From a checkpoint of a small mixture-of-experts model trained on Wikipedia.
Experts: 80 experts in each of 8 layers, 160 SiLU neurons an expert, 3 picks a token, a softmax router.
Training: a variant of Adam for the experts, 8420 steps.
Below are experts of layer 2 (counted from 0) of a mixture-of-experts language model. Rows are named router (the router's row for the expert), up (a neuron's input weights, with its number), down (a neuron's output weights, with its number) and show model dimensions 0-255. Each number is 128 + 32 x the weight over its row's rms, rounded and kept within 0 to 255.
Before each expert's rows: a language model's description of what the expert responds to. This comes from a sample of Wikipedia text that the model never trained on.

# expert 21
It responds to: Field names at the start of infobox or list lines before a colon, such as Score, Season, Publisher, Personal information, Scientific classification.
router [154 162 111 131 112 144  86 122  86 199 129 152 145 128 144  68 148  96 134 162 134  99 100 119 110 119 135 105  93 134 137  91  95 143 137 116 103 137 143 141 166 129 165 120 141 130  66 166 135 120 181  92 146 166 124 125  80 142 129 147  81 154  99 132 137 159 116 146 142  78 143  93 132 107 167 127 186 120 174 180 163 141 139 123 121 152 138 118 104 145  89 101 196 115 114  78 128 125 104 113 109 108 149 174 137 103 185 148 167 106 195 145 202 169 111 145 151 137 163 110 191 112 103 166 156 113  77 119 144 103 157 178  80 110 178  82  83 120 153 136 149 141 110 111 195  79  77 169  55 100 115  90  91 102  98  82 124  89 106  93 156 142  89  81 139  89 161 114 119  43 120 122 140 145  91  94  72  75 119 150 166 133 162 167 128 165  86 124 135 105 127 101 112 103 116 113 172 149 106 124 152 194 102  62 123 111 123 136 177 142 106  45 167  86 122 167 151 155 103 107  98 139 107 163 120 145 109 156  93 154 151 108 129 107 146 129  54 135 104  56 146 190 178  81 169  78  56 106 147 131 133 118 164 134 185 147]
up0 [198 150 134 137 159 165 130  74 130 169  85 101 113 144 101 182  90 125 106 156 136 148 149 173 132 140 179 150 134 192 131 159 138 160 116 158 147  77  97 140  88 132 114  81 139 155 124 150 143  91 111 132  88 181 130  90  65 202 142 131 194 165  86 176 179  69 223 133  89 106 130 110 130 197 132  87 115 121 161 224 104 116  73  92 154 122 156 192  94 117 128 118 127  99 112 115 119 159 133  60 171 102 192 142 145 154 167 130 171  90 153 130 122 130 109  74 147  87 147 191  82 128 156 137  93 137 150 138  82 181 131  46 149 112 136 151 121  99 103 131  22  99 135 127 114 148 142 118 166 128 153 111 115 125 155 153 129 126 108 138  70 144 131  89 117 147 128 111 156 124 149 142 128 134 164 135 118 163 109 143 133  89 163  93 167 176 124 117 149 139  87 109 134 145  94 145  96 134 136 127 120 176  96 134 166 136 117  77 158  90 132 129 208  90 104 159 146 102 106 148  93 141 114 122 120  60 158 128 151 112 144 172 159 154 109 153 105 105 165 101 123 153  95 109  99  71 187 149 137  98 107 128 168 101 159  98]
down0 [145 168 102 118 104 125  81 149 110 182 153 137 138 140 129 140 120 104  89 145 120  65 134 106 114 117 146 165 159 140 136  78 221 114  60 104 116  99 184  79 114 132 135 185 100 118  57 142 121 111 156 141 112 145  94 104 107 107 125 164 129 189  69 134 128 121 122  99  63 128 106 123 160 164  63 146 166 151 164  84 179  78 148 132 180 159 107 126 125 118  86  93 178 117 116 153 167 183 160  97 119 108 122 157 126 172 159  97 107 141 160 123 185 131  84 131 190 157 128 138 163  91  75 151  97 124 130 172 150 153 139  82  86  71 128  90 107 155 139 153 118 104  97 153  84 101 147 149 126 100 127 108 135 140  91 128  69 142  64 105 138 100 105 142 191  79  77 116 128 115 157 118 133 110 121 113  62 116  68 161 131  77  93 107 132 168 148  87 146  72 142 134 106 100 104 175 144 131 143 107 136 201  90 118  96 145 120 212 208  80 186 126 106 150 134 103 130  59 191 140 138 127 104 123  87 114 133 136  67 121 156 123 104 135 119 185  98 164 142 144 180 158 142 146 184 125 146 118  98  95 159 123 113 128 148 131]

# expert 47
It responds to: Degree, minute signs and their digits in geographic coordinates, plus numbers before units like mi), m/s, pm.
router [139 152 129 148 140 204 133 166 126 129 165 113 139 171 118 130 152 110  81 178 150 122 161 156 143  78 168 149 116 105 134 141 137 151 118 146  85 186 174 142 109 114 197  68 112 182 136  84 101  67  78 126 155 111 163 121 102 133 156 110 118 131 164 162  44 115 107 142  94 130 138 152 133 116 170 134 111 120 105  83 145 109 166 121 205  91 142 138 123 132 121 136 127 111 115  73 141 108 165  88 105  82 148 107 143  77 152 119  87 114 133 145 126 127 179 107  31 157 172 114 155 133 151 133 135  81 158 119 144 139 164 122 104 103  68 177 114 151 116  93 136 142 112  79  84 102 156 148 162 148 131  99 192 172 113 144 169 115  90  60 163  81  99 129 148  85 148 191 109 154 109  60 113 150 168 162 139 159  81 147 121  84 101 180 130 175 157  82  99 175  61 106  94 144 142 113 104 163 124 127 139  67 156 128 174 122 150 187 122 102 117 139 140 123 140  90 111 154 171 106 180 108 149 126 106  79 119 133 110 135  83 145  88 152 177 203 120 201 138 167 121  67 145  81 115 112 148  94 185 169 123 141 168 129 139  99]
up0 [ 85 118 137 159 156  77 149 114  93 148 135  83  95 174 192 150 163 120  71 155 154  97  95  98 150 110 121 118 232 103 138 118 115 142 119 111 118 177  62  94 103 163 126 197 121  93 145 103 140 102 105 181 155 187 134  65 139 173  83 108 108 123 166 131 155 134 173  98 159 142 106 104  65 184  87 138 110 108  96 114  79 128 112 174 129 198 155 113 138  70 133 134  93 119 131 255 111 154 159 133 108 183 137 143 124 114 162 115 145 101 109 173 159 120 102 179 146 128 106  95 106  72 148 126  96 113 113 120 132 135 111 156 181 142 133 139 112  69 151 127 110 177 162 129 190 136 142 119  89 160 100 157 110 147 137 121  92 157 134  85 140 141 137 120 137 160  88 168  87 117 136 124 145 133 163  94 127 127 156  95  75 120 144  73 120 128 120 107 177 106 168  85 131 147 136 108 114 135 116 149 124 211 163 155  97 110 113 181  79 192 130 157 172 164 116 172 118 132 158 110 114 139 134 110 164 115  91 104 110 135  95 200 212 154 165 103 126  71 123 152 124 144 120 150 168 105 119 104 123  82 132 117 132  95 143  67]
down0 [170 127 164  82 138 126  89 129 106 110 143  99 133 176 158 124 146 147 147  88 132 134 140 124 164 142 133 144 144 203 118 143 124 103  87 117 146 114 103 166 120 157 104  93 121 159 145  61  59 144 121 149 222 150  99 139 100 155 169  89 196  86 152 199 158 116 131 123 163 189 171  85 139 178 127 128 104 162 146  93 167 162 164 188 153 168 126 112 161 174 142 107 115 207 172 116 127 166 113  99 119 130 140 171 108  91 160  99  99 143 171 172  75 136 136 137 126 119 111 130 180 101  93 181 154 147 129 199 133 169  83 102  95 126 125 208  64 116 123  57 107 123  79 127 122 151 140 127 149 133 134 169 122 108 175 139 146 124  88 124 132 146  94 145 133 139  71 119 101 113 154 152 183 137 101  82 151 155 110 145 159 158 109 147 166 151 115 160 122 105 165 183  84 144  88 124 125 149 188 138  97 154 183 177 147 125 114  74  90 153  88 130 127 141 197 196  58  84 123 130 102 122 129 108 173 118 129  93  66 110 160 132  87  95 111 133 122  84  89  97 154 158 126 121 141 164 119 146 103 101 208 122 135 108 142 140]

# expert 28
It responds to: Year and century number pieces after "the late", "the early" or "in 1", such as 20th, 1930s, 1960s, plus line breaks and LaTeX braces.
router [162 164 154 101 100 166 129 150 179 178 118 132 162 126 137 209 140 118 129 159 145 199 151 106 128  79 130 141  86  97  80 142 194 130 155 116 137 164 146  95 152 151 155 116  76 130 124  64 144 141 158  68 147 102 143 130 148 145  73  91 109  53 188 138 122 173  97 106 125 116 121 124 122 120  82 159  83 125  66 149 121  84  92  63  82  64 163 131 158 112  82 119  89 171 113 128 151 114  87 156 102 177  84 109 136 133 107 144 119 170  63  59 168 150 181 144 152  72 110  97 137 115  89 141 159 137  82  91 114 126  65 118 120 131 128 107  50 169  71 115 132 144  91 151  78 169 138 156 145  96 136 176 124 140 142  89 123  72 138 160 145 133 116 126 169 119 115  97 123 158 121 140  86 165 153 107 151 134 158 140 130  92  86 140 109  96 117 136 125 120  99 107 117 106  81 116  92 178 150 122 172  98 124 125 139  96 116 114 157 141  94 154 117 121 132 152 111 133 159 107  87  85 111  70 182 146 151 165 165 133 161 161  80 166 117 134 104 153 164 177 135  50  90  83  62 168 141 110 167  82 162 168 162 142  79 155]
up2 [147 151 157 200 136 106 144 115 100 157 121 128 145 127 103 161  32  99 153  97 192 164 121 120  84 129  80 120 100 171 149 109 143 183 109  99 141 112 102 193 152 131 174 145 124 144 159  73  84 157 164  63  87 153 155 154 167  72  80 153  90  99 148 144 120  92 125 121 162 131 139 165 184 138 176 126 145 186 112 118  97 108 118 126 121  96 121 125  97 148  91  71 142 119 105 186 151 129 139  93 157 183 137 183 102 147 136 173 174 159 120  66 143 137 151  94  62 113 157 138 136 122 147 143 137 122 137  37 107 127 115 188 127 148 128 166 132 102 146 153 133  83 164 155 137 190 172 139 134 182 100  83 137 112 151 126  95 121 131 143  52  95 163  97 118  80 156  88 159 144 188 149 122 109 132 133 155  83 145  41 157 104 139  98 155 115 123 129 157 124 121 111 101  89 124 160 106 136 128 110 116 129 111 129  72 141  88 188 131 149 120 124  98  96 103 127 170 130 145 146 128 128 231  89 113 123 110 165  67  77 141  50  98 160 155 159 174  90 129  92 111 102 108 112 154 133 166 148 106 104  97 134 131  74 138 161]
down2 [140  88 106 112 119 171  69 137 203 135 145 125  89 182 157 145 165 156 163 162  69 163 172 124 159 156 127 111 158 129 161 150 215  93 105  74 104 126 142 137 110  79 104 147 103  86 134 189 169 106 153 102 120  97 144  95 120 113 190  91 136 134 137 170 127 160 172  75 131 130 148 150 114  88 140 106 149 152 157 150 166 116 143  92 188 136 154  95 123 136 140 133 122 107 136 102 108 114 134 127 127  84  97  83 114 119 107  75  80 186 132 101 151 135 112 183 101 139 103 153  96 140 176 124 137 105 144 131  87 171 122 102 155 118 135 201 117 159 123 115 130 136 180 114 109 140 115 164 159 106 119 175  90  98  93 184 129 187 147 115 101 103 114 140 140 106 118 208 140 133 181  75 112 164 112 117 121  86 146 209 187 103  85 144 139 137 120 141  81 104 144 116 135  99 179 104 144 214 164  54 141 143 103 165 161 105 128 143 115  87  79 142 163  97 188 112 112  53  78 102 122 123 107 138 119 153 151 111 103 153 184 136 117 127 152 174 125 115 103 121 147 141 143 188 115  81 123 177 191  69 122 134  85 182  96  80]

# expert 34
It responds to: Common abstract noun and verb stems in running prose, often taking -ed or -ing, such as public, form, view, design, research, support.
router [ 75 140 142 116  81 106 156 143 138 105 123 134 153  82 113 166 156  89  99  82 128 144 103 124  88 149 154 154 128 102 104 122 112 149 111 188 164 143 100 111  96  95  99 163 161 159 130 141 187 144 157 141 125 132 172 139  85 110 145 166  79 139 107 109 137  77 146  48 143  78 174 108 139 154 101  75 124  79 144  96  83 132 179 156 112  93 178 155 150 165 180 157 141  78  51 141 153 167 143 159 137 168 122 162 117 188 131 173  88 174 159 118 149 134 107 133 118 187 145 122 204  93  98 165 120 119 103 140 120 126 144 158 170 166 107  73 158 146 128 119 180 150 134 196 158 105 134 111 145 130  85  87 143 142 164  77 129  98 101 109 163 132 131 106 144  75 130 108 137 102 137 116  89  98 104 125  87 106  69 144 126 116 105 146 126  82 128 151 165  83 165  72  82 114 137 141 177  98  78 106 179 125  96 102  65 179 165 138 107 121  67 152 145 140 116  98 155  87 160 161 121 102 112 186 110 201 135 131 156 162 186  89  90 196 179 122  89 159 132  54  81 136 158 115 196 140 128 118 141 164 102 115 140 142 117 104]
up0 [161 149  88 143 157 116 116 152 134 109 137  85 135 102 138 102 107 164 161 139 183 135 161 182 100 142 124 142 100 127 121 116  70 151 125  98 110 129 119 216 132 167 193 157 121 129 161 177 169 131  79  95 100 100 127  99  95 172 161 188  89 116 106 125 146 124 142 108  80 177 117 165 137 145 113 124 129 126 167 121  94 137  94 139  87 134 104 105 130 162 135 178 178 134 143 116 137 140 114 101 149 155 164 134 109 117 154  80 119  81 146 100 147  78 120  74 133 156 136 135  79 219 203  71 102 146  92 177 127 125 129 116 131 147 174 118 146 114 168 155  98 135 151 129 115  96 137 106 176 143 140 137  71 140 139 128 136 139 160 189 105  75 183 131  93 120  87 208 157  77 129 107 201 152 140 107 133 152 179  87 176 105 124  66  82 142  71 149 130 105 175 180 140 162 150 146 110  94 141 169 114 163 123 159 107  90  97 120 148 176 126 114 125 112 152 134 129 166  68 159 154 165 186 100  90  68 179  55 201 133 134  85 152 133  99 103 163  73 100 198 100 131 138  84 130 104 172  83  99 143 146 156 118 124 127 137]
down0 [191 126  97 126 182  85 152 128  67 154 208 157 117 157 153 162 118 218  94  86 171 140 150  91 144 137 101 133 164 120 117 117 103 119 139 109 139 108 166  80 110 174 123 159  89 135 182 137 127 144 115 109  75 136 126 123 128  96  84 177 155  99 142  83 116 128 122 148 137 165 149 157 188 120 115  98 113 150 143 125  84 100  93  64  68  79 142 101 110 114 121 137 119  71 187 176  54  72 148 129 118 168 122 205 138  81 131 150 105 109 126 108  82 169 120 133 152 114 173 115 122  75 165 101 108 162 103 138 183  96 117  96 146 135 178  94 100 116 139 153 153  99 108 129 201 143 132 125 125  57 183 160 137 175 119 125 120  47 126 122  73 115 147 125 233  98 128 168 148 121 126 120 140 163 125 111 130 160 158  89 105 138 104 135  88 136 109 129 111 109 127 138 156 125  87 132 145 152 112 155 165 123 123 144 138 114 124 139 134 128 111  71 144 130 145  92  87 135  90 106 135  86 122  97 120 210  92 129 139 208 109 153 157 171 101 110 112 133 146 199 131 147  61 146 169 121 131 103  74 151  77 159  92 124 173 142]